Below are experts of layer 4 (counted from 0) of a mixture-of-experts language model. Rows are named router (the router's row for the expert), down (a neuron's output weights, with its number) and show model dimensions 64-127. Each number is 128 + 24 x the weight over its row's rms, rounded and kept within 0 to 255. Numbers have three digits each.
Before each expert's rows: "comes before" lists some tokens at least twice as common just after its tokens as in all text. This comes from a sample of Wikipedia text that the model never trained on. Tokens count by the router's weight.

# expert 22
comes before: "201", "1", "200", "0", "-", "202"
router:165085123105110114149153154100137160128112104164134130141148148157165112106159141129112109119122161074180137121114151116118127097113118142107115175154153174107119095121103120123147119141103121
down0:126134136109137100070100142170095098080149123129153138095152161132147195095095133162114063169127054135116119106104101094105094168141133116091165151143112121135122125156156111112083119136136123
down1:156144105131111120154115129100141121122161128092158119145093100138091092139124100100127119151078101134105146106134099085145125150114103137091141137126133147155129122120134095118097110119144168
down2:174132112158126104116192119169148147097126148138126140164106149176131135061127125148152190131116139086143122147166143189160121120124179141142152113099163141123077149154124137151149112100141118
down3:140137069101146134119127141114112111128113156104132108084146149136149149114146128135105136119097158171141123138123132121130134143101150122045129181139144152159116149176144113106105116145146139
down4:159093122128138124121127136130160127123146137150143089126133136132159107124141138103120153104097108131121101112130152110110098149113155100120149114121147142115103151160128138186184134110163146
down5:142132114131167114122120189141092110117123137088135159121107114166148076111100100110142099148097146161132114085133121137100093109156117118129120116128149142151156137117121112073141130141133129
down6:134134148103103147125113143152094092145112146134148125136121122118170125101144148122125120149139145089118105114155135118105131147091121106197116143135153098122169119066136129135104171090119159
down7:136169153121128138129171069131157131146130114158124110121151135192132129111140143132131169153128119159112152107147132152145115078116138091182130170143118090132140127155145122135123118113108138
down8:124122180145084172162123148116134090071110109101152167123123118132137178107114119086101094170144162079165135107114113119109121122132116098169155096141166086127131118118111136106151163135177127
down9:152157115178168139120130103104091092121127113144110158114114116118126163127129116134112082115139112120151158118139154132115128090120158138116123135148195073134122185147134134115132085157128118
down10:096094135094100158124079106125152127148129083099123137127122134133135196124107177135115137137090130170154120125076133128087084136118110126148111130161095150110095151095117123120177106126107101
down11:153140101112083110138114132131133116155115090122108154104121179098119167099134130098133147146087136159154129119083176123149106150131158140103150127117089104141110137130142117139119116125069123
down12:166142103091109143131101108086145100137076118119150122106146132097150133151122067103107141122126162165123177150088119136146108163126110130146132163149097126152141140120156159152135150111149109
down13:097123121107113130144125107135128139121130149125074108111119130164102105136126160132108121176096112114125160094122114083130113120129186091105139146105096117159102152145139114114077140072115085
down14:093158104131137110142143150141148097127090123118160128120144146145145125175139116125105173171168083117136145154115114160121136146120141120112134095169114139121112153128090124113163143162119131

# expert 29
comes before: " |", ".", "–", ",", " |\n", "%"
router:099143086117115072133175128113125098112118133116129133077119111149113110189122108095128139165105138111105121127142124122068178123144127115080091170093127120175154115143160181151124119137088135
down0:109095101074122120111131124138120121109147136137096098138101115135146104110117108136131136157099136119127141081146125110109137142120124159110123154114082145154152126165107149154100122130096141
down1:136138122120139128140145095104082119118160101097127111122148109116173143097143111119149165103089121162093177084125151149130124159157160141105081117146127147114111139146172126126089122140122145
down2:163116100134090116109089171163100191093153143131125140087107104151148146143126173137112106108102108150131153130142137130155138163103132158112142123094150129144144108127106104143142153073109139
down3:141095144164141092136135115106183137199131092105084095133096149138132125150159115174139105129154117138124090094125159134158123117104138122131144163134130115137112149116078116131145087120097086
down4:158112119138169099128162128139111181158127093117175119164119124157164092112123119147094108122130122157120109148111157165138133121105098092136136138127088147144112100182178135130120120117087129
down5:140121092166146145112141163126080173107145154116164155160152151150136091165119143127116121116139097104122152150146127093125092147119133119158128137157141097111107073149091151123136128158117114
down6:157130102120127118155135144101180151144096115148123073164129116135125123151142100109115117100118121105120142149099136156138122146153102152143146111161085163144103151157129119133146115163115116
down7:129121102101157133105121128124130157147118123137140151132126140123136134086123124147113125137148128172123125127168147135127125089177137127057130117115131152089123120147093119106112136120159162
down8:110100164104135129101145120149198134119139131127134112102098123129120179117130179169118139087136101086181130118129149120131120132124117170107129159132124139091134129137100113113150130141093084
down9:112119125142101179137153115133129124132158151093129169155125115119122092117112093105102115123148117107095074178155149106171151153142147091133099124112135145132136140134162122138140140147126085
down10:140078147169127182122109117111139134106135131131160161108144109146120130073119137173124155069146146109128131101107088096153136146095130147108140120134122137118101121163080127145167126154134091
down11:144130158151117115095129135145091099127177069126171141155128100081146133128118136104141129151140115138109189122106123088160103084154135102085151091125125134126107129126114107130054124108139142
down12:143176115122127119083136124136131125109151128120113140092116077176131116151090137103152103147162091141128123097140140176121145100131165084121131129120116116110115173127139152131146107145120128
down13:109122143112177139103148133150103149106120139137151170134080104169150122157098185125122145132128099128135097142116176116115146108087167172106085144211195137145111105181147122144167100138131123
down14:090107119144132146076101142123128164100127108101082106144107109157105081142143123156117120161060143105104133142165093114105160092114114119068118088096129086090151115146144089126111109094124144

# expert 5
comes before: " to", " by", " in", " the", " as", " on"
router:130142102169129113081119134167168129159152119154130175107123108105119110115142105115147177164165097136116143126121123129128131100092109152090108124136127144100142146102152082118150150147137157
down0:166097145096139080168157089165156151116122112140179141102106139110089103112089131147119116137163127113133082162111100117110115091139117170152127168083138123160153169180113135111159139144120133
down1:087133122125164114120111126140120142087140142138137149128109098099105181136130124134122166117118117095149129174123118153109135122168113163151135128112130117128131095156143124162132086121180124
down2:131126120158094106143129130167126123160144127112096132186131154108117127107140098121158135137151123127100110122129136107092149099100129146167118094108142122147144141094113156158137153129148131
down3:145122187123122131169185152149144133114112147103122136145110127117091152140118175158148158137113157097110142123110134182075114138163103156160130103179099134125113128102138146129130122117114142
down4:167148101091140106119086120131123123114138140134080155123165108094131123132143105132141160140135143160084102131144150110093165146138117119117106142156121121162097155118118142130118130119098100
down5:134114110143115146109148157144141176087133091067086135188164104127187081143095150119146133140121122131129143110197138121143125127137136107098172139112141100141168126134115126132130168161132149
down6:106107097108119113088148087119166116078128195134152129203127131151130142112125143171153093089116094099124139115137152113097167152109165119083154167167133124111104141111130126157137135099141147
down7:136077113159109122149132152136184130106142190128138152121100109148110129114138095084106145140079138117149118122132174127156074135083135157078086152140134128101142126144128141125149135111135127
down8:119119135131115144131136170109131139166121143102128115164115119115120169163093084133098119163142146132109120158109145129096158115121123146090094107132152151133127151060115147128091140118115139
down9:129154162123145167150126130089169120123132141149103111099139111125158107139109099083126142104130116133100106120158090105092101145101137135131106111104121107139128091164172147111124135124086140
down10:130127132128151121120137134125172111156159139125100115133166141125129156120108140145174128126144115089109106166145175128141109139176145163078153118151142123110130130132153116126145137118159149
down11:137126148149137121113119138153123110119098109127180117148115092061126150174129153181132128115150140126132122153121107128093110166120149159125059121133142136144157167148080131170120159113150139
down12:117150145094141119119133126091137102151143135135135096121138047125128092109141094115135139118145151125130135113131115162053128100136125102154103109111130133125116171092140161155122145088126120
down13:084133126146131114161130136113143103148104120117179116074151111140102106134157129160137107095097128103156142138089163120159147148095140151134128140136099130136144142126087114137133109151126114
down14:129114129100133118131155120131104093111132150091104166106114114126098127141099142141125098130143130092150108157097095083120097173137126128183157153141116104121143099177120183135145128171126112

# expert 50
comes before: " of", ",", " and", " in", ".", ".\n\n"
router:140120123157137143111159137120122173168109132133086133116096146167151141165144096126139120130103170148160137128136123140153109144088127153109134126112110165118104127125129121105146146101120130
down0:125083146158106173123116127119098129099119082136139145119146155124115178123089121099176071117165131099170146145106216114141115135133160137164165119103197131136138138119141123134126111162151108
down1:142104108167123116159102148139080103099109165140113112114093070115109107105139124141126113143121113107089115155113133120145128156110080127107137129112128152170110127164167160142141100142106128
down2:093130127142144129154136097128131098113122144111145152123121107087120126135119105109147169133159116142148123182144131110109137120129112150156182137092151118130106124142133159166168148152136159
down3:170113157105121131120140125175132104127076150126140138154140125158153188149106106145136109151109143087121115103093099128107144147170093137130147143121124164127091104150151109111113168103130119
down4:098132098145167160122146119114147074120145117139171102103150108137130123114119099102141138167112146144114101100121127192129095088112171133195119105173116106188130141103114128111123157169138127
down5:139076146089149100139123125144123097099126109164141178149117111118122114153148123152100215124124128097155155148130094150103126090134114152139153098128078137147064119094099079132121129100132175
down6:126068125162127088125138126113117130112167134136099169150115159127136101157122119144119109126113135140159148137148137124160103067156089112104125084093118098116095096162089106098154109151137137
down7:101113139150119149111137144148157163139184147146147127121142094149103140123054105183142119106145130125152113122131157155117125101123134145136105127102136115180139138123154137113109129136116175
down8:110124115138110137120115118136123100120118122177121126103110198099120136090128137150127101107108159121089145109119142112084120133094129115156159159144115161105150114148129120155134131113129110
down9:122083121128076145133128142103145117122076131130170120156178140125161131136161171142106131070131140112103154179153119141108133116124102084173142139116110116174101096176128135146140110168137132
down10:149140162152137120187159153120108098115115155137112151127115151122139175146128143123164142138157147120109144118173115120156121179137097145172160148167154137152144097138112094154111105142116155
down11:131112115087117148145103104099070135185133104136093089129125158104105111091154122112114120147155141131099081128118086110139141098121130104090126095135093194136133088101157112145122124072122128
down12:140137103120138109155156103138129127141080126142121136115146139081135140159174127147145121114174117142124161106162123149132127082078117143144115122128137121123103159131073122064126119121107094
down13:134118131110124111119123106083118079114112105108108138107167134118136131136103119180152152179137163121122121134136123144130148138144125122153122117091137115136144074138127119160072123108145103
down14:167133130104082176124141161145085117146129098155133149121140082165176101150113111131161164140122125116122140170132158134075120168149117101113157152115143143154088167142135135142127089081082108

# expert 3
comes before: " the", " a", " The", " his", " In", " he"
router:156106083127189124142157126073128108068137126120153110137154144123081150115127122126131134141128101060133097139128102124115129158171084141137167135129151097137102144131188130099130142142131114
down0:150158098117140120109132139135124076176127116146156148083161134160121117155136092097095160135104144162103161134115120140102110116132171131138120142129156113110115112109137150126130124136120128
down1:138137119096083095110094135107156105152099151157122118101152166101124158134127101135137113133126101152076126160114119122108129142128173110133156119108153134110095119106146166121129117124122126
down2:126123136112132157150146110119115199101116115171157141161108101126119178134134111150153154092091146153130138136121095155140126075114120153178094146126122129130121109103133082151139105131123162
down3:131142139149099121175155143101149087135094143135132114159154153106166113138162147096119138133139131076125160102177111113148100115109163137137158161140130080090145106141108125130108105119117125
down4:112136175100103139123120130133135118140149131106180119147121150161159137173117147089117122156108141103116134110136143083145123105127114134136104165142151118116150150114140094088125090084132099
down5:133133140104086120124166117124154148128112165128113108133118106102103157168095124118148175108078128129102162130138125184104107125129146148098139128113140119126137125160124142113139147090131124
down6:138146157127136165095104109109157136095156126145140112111086174151124167176114100144145145164128131112174157082127111114120121077129103147136081128149102094132136132132153134102136135129099212
down7:103161146116170096152155151156097094106146123093112132129107169075158126140127094147108106132124135138188135134112162118130165116117153165128170090166099126165113187140163147088129125153143110
down8:127098097089131122146098163123136142145109161100181132111147116175125160158139172154103151115112130109127097097171099132133130132129129168144136119113160129130123132135086119108141136113092160
down9:098104140115142130131172098139116119101133098123127125118108115171129127130091143089127159111116138123136116117154109142123090076081153157121164122202123125143134142134141100159182115099162126
down10:118111106145128107135136158167201103134141158128112146144172095123128118089119104107145130132099118161116130123123182143145103161103177110129112161135148138102132079120119126161119121118139123
down11:172103139147142117135144128130159163115170114142185129119176149116115144115101110149102149126106180119116075070136123118124102108138137164154152123110100110107122122110125077076122133125109150
down12:111118113159140120152119172163123145114125162125117136172144145134129192108094122122159140147144114108149124123105118108104132114161130091121107127119137187118102152127120123191145133130099115
down13:133136156133175097121139115142098112103113138137146152124120116130172118132149159162097114175081140097169130177156117183109094131085103146116139129115116113153135171173168159133100095127095148
down14:129149106124151170124112199119152140126133087131155132119111116151147164080155121086137122166168121152155135146132129094136147125098113122115125109160134091123138149141139106098096173138177131

# expert 43
comes before: ",", "\n", ".", " (", " and", ".\n\n"
router:126127116150108112107168157132125114105151099125092102111116113139158135147112144138088103145100142114131116114107155161151134145107111148096108119088150163100110166093110095114111138093120124
down0:153106127158114120152128098144158123092155147149162146116135128169117114146086072155138121112143095125084079123140165083073130117135162141146094146124122108136123119130108145117147153154121079
down1:146130113159136121115142133087122164141102167121113127147149126115093106127134159199144099118169160147108149078106132099121128088120120153157151132146145181126144137105097116098141171106189149
down2:113122095151159127141141118114110150139141128115131111132161126134120157126157116114119132138072100089106120139145102144150147155118150080116154120152093111096118114127142122111086088115143150
down3:120122136129131083104101153127153140108154123175164109107154131163168160154124112112125144131158125125158128109164140129117119124092110112119116121106098140163170135141119137103122113124129129
down4:109157108117119160118123090106125108162106156087110118130149190135094132133161104096089120099087152105125166123115109148119137147107135099179096088161118128083126117073137116116114108116132106
down5:138116146146194099111116106127130078146148129112088115148101169060115152100125143105130136116101144117089153159140138130187137137136124139094150150148106148135137147129153120149141109124139157
down6:125093082133113133113172098130123135149092126096140119133100132089100113135104150090093104124127161153153116160128130124123129168180131156125113128113123135164086154169130163104161124111107111
down7:158128130184130080154118090124111124072131153120151110133094109144140150122153132158153153135160111119165135060133141143157118144132120174179104110160121149130116144128070131119139114085161112
down8:168097132108148159083134128143133139138088168140149177086142127135139142135106153117105159088120132140132122154130140115165115142095119149140095135109093121146110119131098096088085134147078118
down9:121145122102130109149147106151123103089118129127117107092079153159127097138124131163116123155113124159068158126121159145108126128165098139164131110119151169134101103152147143141177144132114090
down10:142097136128136132151108135140097124147116168131167168094184120116121148129115141136107118153133108116084123172121142105118101121149112143075149121130163088119124130134133109129147099144132138
down11:105110145128122146168128127122117161134111099156097137121104132132117157145160086141127161184148125109151107121145125132107130146170076095083143121103145164112130128114098110107127114108113117
down12:124150123101092146137125133086118146143154123165110106115059132142106175144085140142132125128118161131135141160134077146150133151170094125130147161131118138127084096115109111105136169121141105
down13:161126094113128105132078137133139126141110110099167144112118163113103093160128105128137153125147157166160151136114102150111095156153130133154141148132106184156104146137164124108161100112126132
down14:110125110160148155134167097133140157109128117111131142136118114140133132109149101136076121112124120167115167121115117127136092105135099115093151153124127179138158097128107148152108118131135126

# expert 27
comes before: " the", " a", " to", " by", " his", " that"
router:107144132129146095117142126158125152125166127090170111140094151126123132120133091137159150122123135119117090121104136068128195093155113093094140166142119143159136168120114107142122150099146143
down0:139129148145127134112105124089103147139119129105102105099126117147094175130116132124102145151148103131100148139138157143125121148115118160105114161130129139122155125151160125121132137106166167
down1:118095130096098113110124115075147117095119130098089132151091075099145142187144113127091100132134200104173159170114105111133125130105158134122123107162163147102142085116122131142118074117135128
down2:168117121155113115147108191113154090145155144112135141138122092120125133151150130137109107182109127138177109114111109145097097106137092095117144170151133149112106148152113142130116105169101133
down3:084141139140112140106129158123146139143124133128179088107159101176108168100112167143156086112162114140114129109119178111110157148119139093180126124192130124136140141113117090151134144136141097
down4:099159137134120116121107117157122150141179146110106093121131133111119144095139129156132116144152111149115154094168165138120166141152075110110173112144106150115101135141142112171102144145177118
down5:146113138122155146129107124145167124132158112143160124142103136123105147096161132115110138106136135115101136126140092093084103117111117144162122135117114163116150166111135146130091141110095135
down6:110156150138105087105105148172124074126121127128142130170148139136143150148139161132142119096177155108179150124068123112139122118115107139116116115121084107099150108120186168092126158128132122
down7:185128091149124117112104131119129096133123126140162154114124137170118146087105156127117132159173125084134126132106093097123142081122111132139141115173119122150133121121144119127122131150110140
down8:138138164109100082147141104151136126121119124120161154093110157092152113107116122122099166141087079110110128129100128079088116132129131147152092184121148133143126112134161134134131112113125086
down9:139108142119136166144103122126126155143125118170093139129154141139119108061165109158099111122128084126084125171101159134118115142068190127110113133111129131161150136069148140121083131128128115
down10:145132123150169156161126099091134122111130082118149126076126120175116125113154110102169065069124123131129120098134166161120133133127132131106127116112093161149131079122126127175151120189132115
down11:156116103130109152168087134153132114108104144140144096166107120145101153169135093079137121089115157077073138147105104124119104147105106073143144128153087121114137137167165116123100145172106106
down12:125096075135100169126143150108103136114079138151138123155104101189112127173116150204161129131141146135141126096143140107093100083131136143114162121129080142129170086146149099104149157160147158
down13:112100120130140164149098167102173115069142133148126115112098109142065079134141087104109108107108146154119138159110114141101128133138099177123152133145132164121162142155142116104101159107115120
down14:082154133130110150146121113128122091117133116144130146093150159094126110133108104148129131133138157140149078134141142140108137141131137090099089141134142148117157143087136144129113123110117074

# expert 9
comes before: " |", " (", " |\n", "%", " is", " York"
router:158124070143107080096097115107135142132156131084127118133174136145149119125153162095165146115100081159113135131100117178122133134125153117139158120129091127145111145146144091095140084111156120
down0:125163116133139111101144121177128134138104133126090174146112131176113116130134120164119151122137135111114113098115147113138107146140137099105092134127092111114103096098085143136089118149110109
down1:153129105100143076116130129154187111133105131133157140145151120104114120156103119145073113101139086138135141091175161147167133091164149093144146123162155124123119145085117110120176150127140124
down2:110102126108127080181119123112166162140175114129117144121170115136139122143159101064084156124148123108115161143162159083099123053152130090104131109096135092164146137157117153145141112129147122
down3:110096121099090091155122116113114137122144130108145120156123144084149101128150100128156155114110124069112097127153104105160109162107163123154117151142134142134106153116111113132183170098116126
down4:136121112135125162104134153109092118069143108131117121143140120136106107147132138117119106103122148109109082111130151172140083093140091183143141105107115116155162137119109127138132101120107165
down5:133163157138106106113091068149133142142061126115123098150117100120176113108147097111165117096143201115149131147152138140121127152166114089149072158155180143093110083079105123126140124114110121
down6:143138156127141101119150157157196148128131123160100168110139116124131132101132121137114142136097133088146118151088104121132150139138157161121155148114138144160144130158081145043096107128126117
down7:118117125142124113127126135201124080122139136106097159103185128165151114091086140120145160099122120145121107088132169086111116141117120115121088130099084169143129126149091153085121122116096192
down8:112106152113136126148120138099131152117138115173085112129152170105152116153117158152112143144149143085138112138130154059158146126152125108111135088136144127101124130113180095181123152108148109
down9:129130136132128121137136135149130104105113113160153147085146111152163115149150084153192125112159084095109125115155127088173127099132128122148154140154114111114112106155112109082138118118145096
down10:103113130151153167193126121121105158114148156102145126109127132127130169124151136069129146110144157163122108162170140161143130092131109140097145128149103148150104149115132108124069148121133147
down11:136099145106130126157104122149097100104172126131165111106172185117156137105088107109145130107152094092141160113104150101144119157119185131144115123115128090109142144113122147126118123120149099
down12:141134145099136124111137154088101135127131140148132103145150156126106117102088119185145121116109181148110139114097095132157116101134121164132122118130131111102154134119111147117130157126147120
down13:134147098090126154126125133165130147109149152161126096179083130121125154106147148147098135145118163095090141153109151109094114158154136141126106158106127171109112107155119137136111128117128118
down14:107128095088114148138129095119079121117183141162127153154115087136166124132135148095151112129135137175102138107128096140133123149134113103119106152150160145144171171135124128095164131118096094

# expert 47
comes before: " the", " a", " his", " which", " this", " an"
router:104105095182149114098098153133109112166110151129118120123138169112092153146075139122142116128130101112113134146062114163130142164127130119183121126116118130157135145132124129161119085147133105
down0:080133146127166174108125119156111163087133153173165142111126129102117126110093115095102177088158125088074105131130108136094134131088088158121103131120139128123146153133144127148102125124131168
down1:148169111167122123135151097136098169116128157128118136168119123159163144077149155155136114120107157092123132136154116129141182129121145161146107141133140113148141139068134133099106149106113144
down2:156102118129124169115142172139168136146150112174117135172109088158126122139147158128124128104153148105183088180168124119153094092136090118142178161124147106077151169080098114053135161138103144
down3:145123101114138131163147136124140098125129136106193164144109110125117110131131129122161113113188096096099140131120143143143114164107104116120112138099111187174177087141096126114148140131133111
down4:117120138130070092107135150141168120150109104114163168146132125133151127128150188136134114141103144166092109099176158107144113195117114097089144114154134141127157102125112129123132152114120115
down5:126109109106103150116156140153107134186104110117120165174177076180152125129145149119150123196103096132130106154128147104146147127112115142141182121124176100108116129154156130107115157104133097
down6:135130122096114122139129138114122141112162136146151117184116146104097112123131127133137133085067159146114111123101124135125157152138081131139128135156109142139155129155104101121132130143139157
down7:115165117182127141072113131099126127118096155132127143150148109109134127130133127112139137153181123131166121097135129123113116144122113121133089124144102135123111200171118111106142176126143124
down8:110147107142110162111136120130150114121150169131097123116092127129142142124157098077091180180120132099107124094120127082163162144155108130128147122117148163112111098141109089119153172147121139
down9:113129086139120141144133101100112144155143127159117112136117144094097155117168121121169123105137062117154127129094151147113136141108104146116114117162098119127085147089115130154151109133166117
down10:127150111121110073140134178104152103157167096076140092112178169106110101139082103100121120147121118136134115153136130149105150072143151125140116164098169147145117144120126121145140165106139123
down11:114133121094131139132141111116117134107114130116124147166109109102165104128123133137162140143114126090179117118126117103160142096094116131124115147153104129122123158106130130141144140124128165
down12:118128117125135107136136151139132115151136106154127146149170142091112106113104112142130108127093119093131149161114154139129108077131118150124093140149155178173101130113129176142085104122150089
down13:183111144070109117114070112113128129117119157137142151168082130131111125098140121151176115135151117113104137072127133118163128122118109137137095092141123120131159140153125096167101156147136147
down14:163125134108133134124113140131117135163128120133165159110121142101149093150109138140149138130127155152116148128126114093097120150143109150117122119094114096112154119148116118162109083131139152

# expert 49
comes before: ",", " (", "\n", "'s", " de", " =\n\n"
router:159119112130115133114137128105102142104130127161118129133110137122131149142149102161083166099155142142177136147157113148152102123128118127101142125150150126126105111153149119087126161163098092
down0:117131152148130115113077138167145148135079137134109138153142127147174101131123124141141123126122137136156128073088116150098153096171139114097103134134130147133115121146115125104150138118134088
down1:097104112125142126136140147132123108094122143066147146128092113086126117126113152132086113129122153134143113135151111094089125157154135121190123116110128108134129072140151152174186094069123155
down2:091140154144150095130132127112112104186128157106092154087139136111154114142121108145142122102149167130130123118123164147097125164165144123116115127110107124161130111146146147149116141097171164
down3:114119171109079155139148136139157114154117134137093154150125177135163152161136145130189098115139149134134096101103198107109170138158121140109135168145123116119141134170116086166120113126114112
down4:110135143122158137122113157125149117129103148102168145125127124121126099166142103099150131176147128112121081119102144113095147140113131116161136144115144109140124142163120118134166139134197123
down5:098141084072168116148156162164124116113132175143096090152108148150138135156104112184104134091154114138124141167153110183121126177119139094103129106110105127131139126144133144152125155064113112
down6:114108133109142152096073124122115141115158136158156139105111148091114153137128110144119143133109124157127062107178100115136145094154135105179126178125150155174114111153120114134096153140112192
down7:103154137149125145193154107113201124116118080154188151121138128143135129095120179137165142107125133145126136118119103135145118167128145112097158124141113106146124100167091130115128132144119064
down8:091107132141129097142129129130099145100120137169132153120114075134116100068151145139165135105096147119157113116130141133135122053143148111103106092130135118138141118184110137152162154148105097
down9:167150128106092122073110131132113146165116084128084148131114135160161132128164150099132131124118114110135152110165112144112111168139120099102117117133086142108111061112142114110100105102139161
down10:125139136123147146117110138156136190082170160138133138103145136126134111128111099136111178127119118103151111124104152131156145141135104145112087154179112110112085097157090134180128107145124113
down11:096106105120121111180168106128072129157198139108136154099141141106121102124118102137088105136113090140163109130130112130161112130122158160127144153117113142151148098132140096156130133121091130
down12:137125123112120136106082109126121128145148103132093147168137126170144125191096119086137150111113164171139138101113096078165118138165131109149122164109161122061157139143142116125144149157116110
down13:126135116132119143115118161108097142134150129115109111135132118144072138131119156165114153121100130138186167169123155142145181112095122108072148107123147105139087169146118157141128148143099108
down14:163122171144088086125162087122143115108124103150168145162063146087115160146151119114084119104149129088134165142122095118142142141129140083148117156177145122080131115121119173118090147117148109

# expert 52
comes before: " ", ":", " the", " of", " a", " to"
router:092128091160116102134136130107155107137161135169078118098180166142155156126146152152162141161196108145163145123127173139101114174157088096127137096163076113087143088116090139102122109164150151
down0:141123101147128121143144113145148098116147171128121155125126103122090127138118148159149146103130146118172112127157093138095090123094101168116134121147119144132108083111142147099122154118180122
down1:104121114130119111133150098156129118137117181097090116112171135102100074124174090131130099136140104133144145147137122127119144121128182136190146123088113122172126153083118112145134135179159101
down2:168167116130179112145131125114104143152133098151115086131159120141108145087117131180161101122124136143119123130142137145124101133114108156126114122127086129147154124122135118147117071136071129
down3:167125106095119131134134138148131150124122146105174142151105121111119118132136149066138127120123129114117178100146091141145103135105178112150137143136116165160114075134093084137102159119100139
down4:140130162109104160110124162172123111117167109146156142114163137141149131116108151084124133084104122120147096073146139106124129119150121128158153144126165098145128093206089118105120078136105100
down5:130113141126136089122172133123118133114148105126086141131160120140139094115111126115100133156119121153129148118124126146095094130176086163181156128143121104134126168145158156109088094138127171
down6:093132124078112110105093136107099155155149130119138131145116064125125155161116120133098116124123134099142153141139094108147160146190157164124139108116130152151150151124095124129127128157195137
down7:116096084124109096111116112139135091157126157146127152116135128128108081161109088108133125134100096114101120121120162151121091135167134153088129129127160086098145142103125113188125093138103097
down8:118127139101112110116122158118118148124147105119143131120083159143086139125163150187138127175153142144117105148092098112146121114092123167195111127104140160184134109167091151116137140100117139
down9:122128147116124096098123094143110116113095129116142127099144157117119162145141112116099158123096159135113145082124112134140134124124102159153155126146100090118121099173144119111123132123097154
down10:064175142085120160106111119110118133127117150144185085134129156133114123145087113144105150125094171121141163093182141146120155132117086121149106172119107114150098123162131168123139099113160113
down11:147135145131149177141110129122109140147111097129148129159152159112113140151118115144116103131108152101138120145132134104146138074153121118143140150146152130107151135110137126127107092109155096
down12:118107158143122096076101131150128142113156203152146148120142160163118147129117161112133147110090133140113123121109166157110140135162089134131118135120097114128179118155146123110131152126149160
down13:128147115178098138095126135084133131149157105152107123162097165142132124086101148151093090141160128080138119164127112129116131097149122124131128110094165147140142087169129106109108108150120126
down14:118129134146108103173123118137137092148151154143089112101136109147127095143123138112115134139134094121130141099161134108108125110105135131130132165129097132116101128117145091117148119111137137

# expert 14
comes before: " ", " \"", " —", " −", " –", " +"
router:115131130153145134167177127122133141125113130197137099098147184113132119160166101116170131128128140116126134169114108101126138161105071144084135159131154146129135120170141101123138118113144120
down0:160100186116137124110094140123126103136107118111170102086121114117157105111109133126113153099136157114171170139147130112089129127122120153105103123134119094132117137127135160181110104176150176
down1:121108134133153087116144099126096156120107127123101102161144123120131117091106106122155136177119080094139109125152123132163122149120131096169106113113138163170143119077150133153151103164167099
down2:139143105206143162094089123138101126139098143110110138112137139130107159119109131152137117115138174086133146192114126145102107128165082159140124115145095101146147164085144148108127130183139117
down3:128135124171117126141115151123130128113136108116170103135110122093147161117121142129142144133133103150122101086138130078201092106131117098134130121155105109139127178157146122127099103163127098
down4:125092096139187141142082101129174107138147119125129128180108161184110151137146086132058190129126108136132104089097136148100115129131135133148116107129123123131149168154062119085097127119130115
down5:148128174116163118162110139145165072154108127151124142142153169105153105101095125116129137166127109131176131158164132101129130113132125085116140140142119144107127119083154138145181095159107156
down6:127138103112142135096138106140065159133088167100148120148157110138135115153139138123143081126179118131133147121117150164155135135077144177155031191124103180138108110134151160145114118135175106
down7:120097125110144151118128127114085120159142101146128161132128139117131136100102100081143147102108138149113138101099121121113122143158140127154113143113133153137140111086142131166080138132153115
down8:151159168147180156087163147107140096158120125149081162104167154125139109163179127131161136135102127112118177163058131143150093167132160124147128106134100159147163114097141124157104105171135107
down9:119129092152146126121112093113139144088094106125120148153133107146099100095168136140118141106123107144125123135135124128149107139123114109141092159110109114145123126163138110135162151152146110
down10:118144100155121156102114124133117101109152123107088138142100133144121150087137103142069162137122121155160096132119117133149137154111160110078174104114085134141141137095163098120131094153130120
down11:098094113135110130148117134107123166151127136134120114124172108137121120094154125149112116126121151104158114155141130134130119108157114145142130134101144133110097101143140131161142150111120116
down12:111134146151089102140105107155132135139142161123121132123097137125097145119161127152136082134146133079160140088143156117123197144110163163143131108133125153133126132126099133106127124107176115
down13:128144159118143091129116140137093110104155098116139161132138131096112131142098139124089128166135142124139108116084101152138126078191146153162128109129121121119144137141132145129131107127121135
down14:104113098127121103150156146121098125159134120123132133120155149109141160123070151092160121142108107127123121163128099114158108143150110136178167162102138111090134102137109088125147103095111086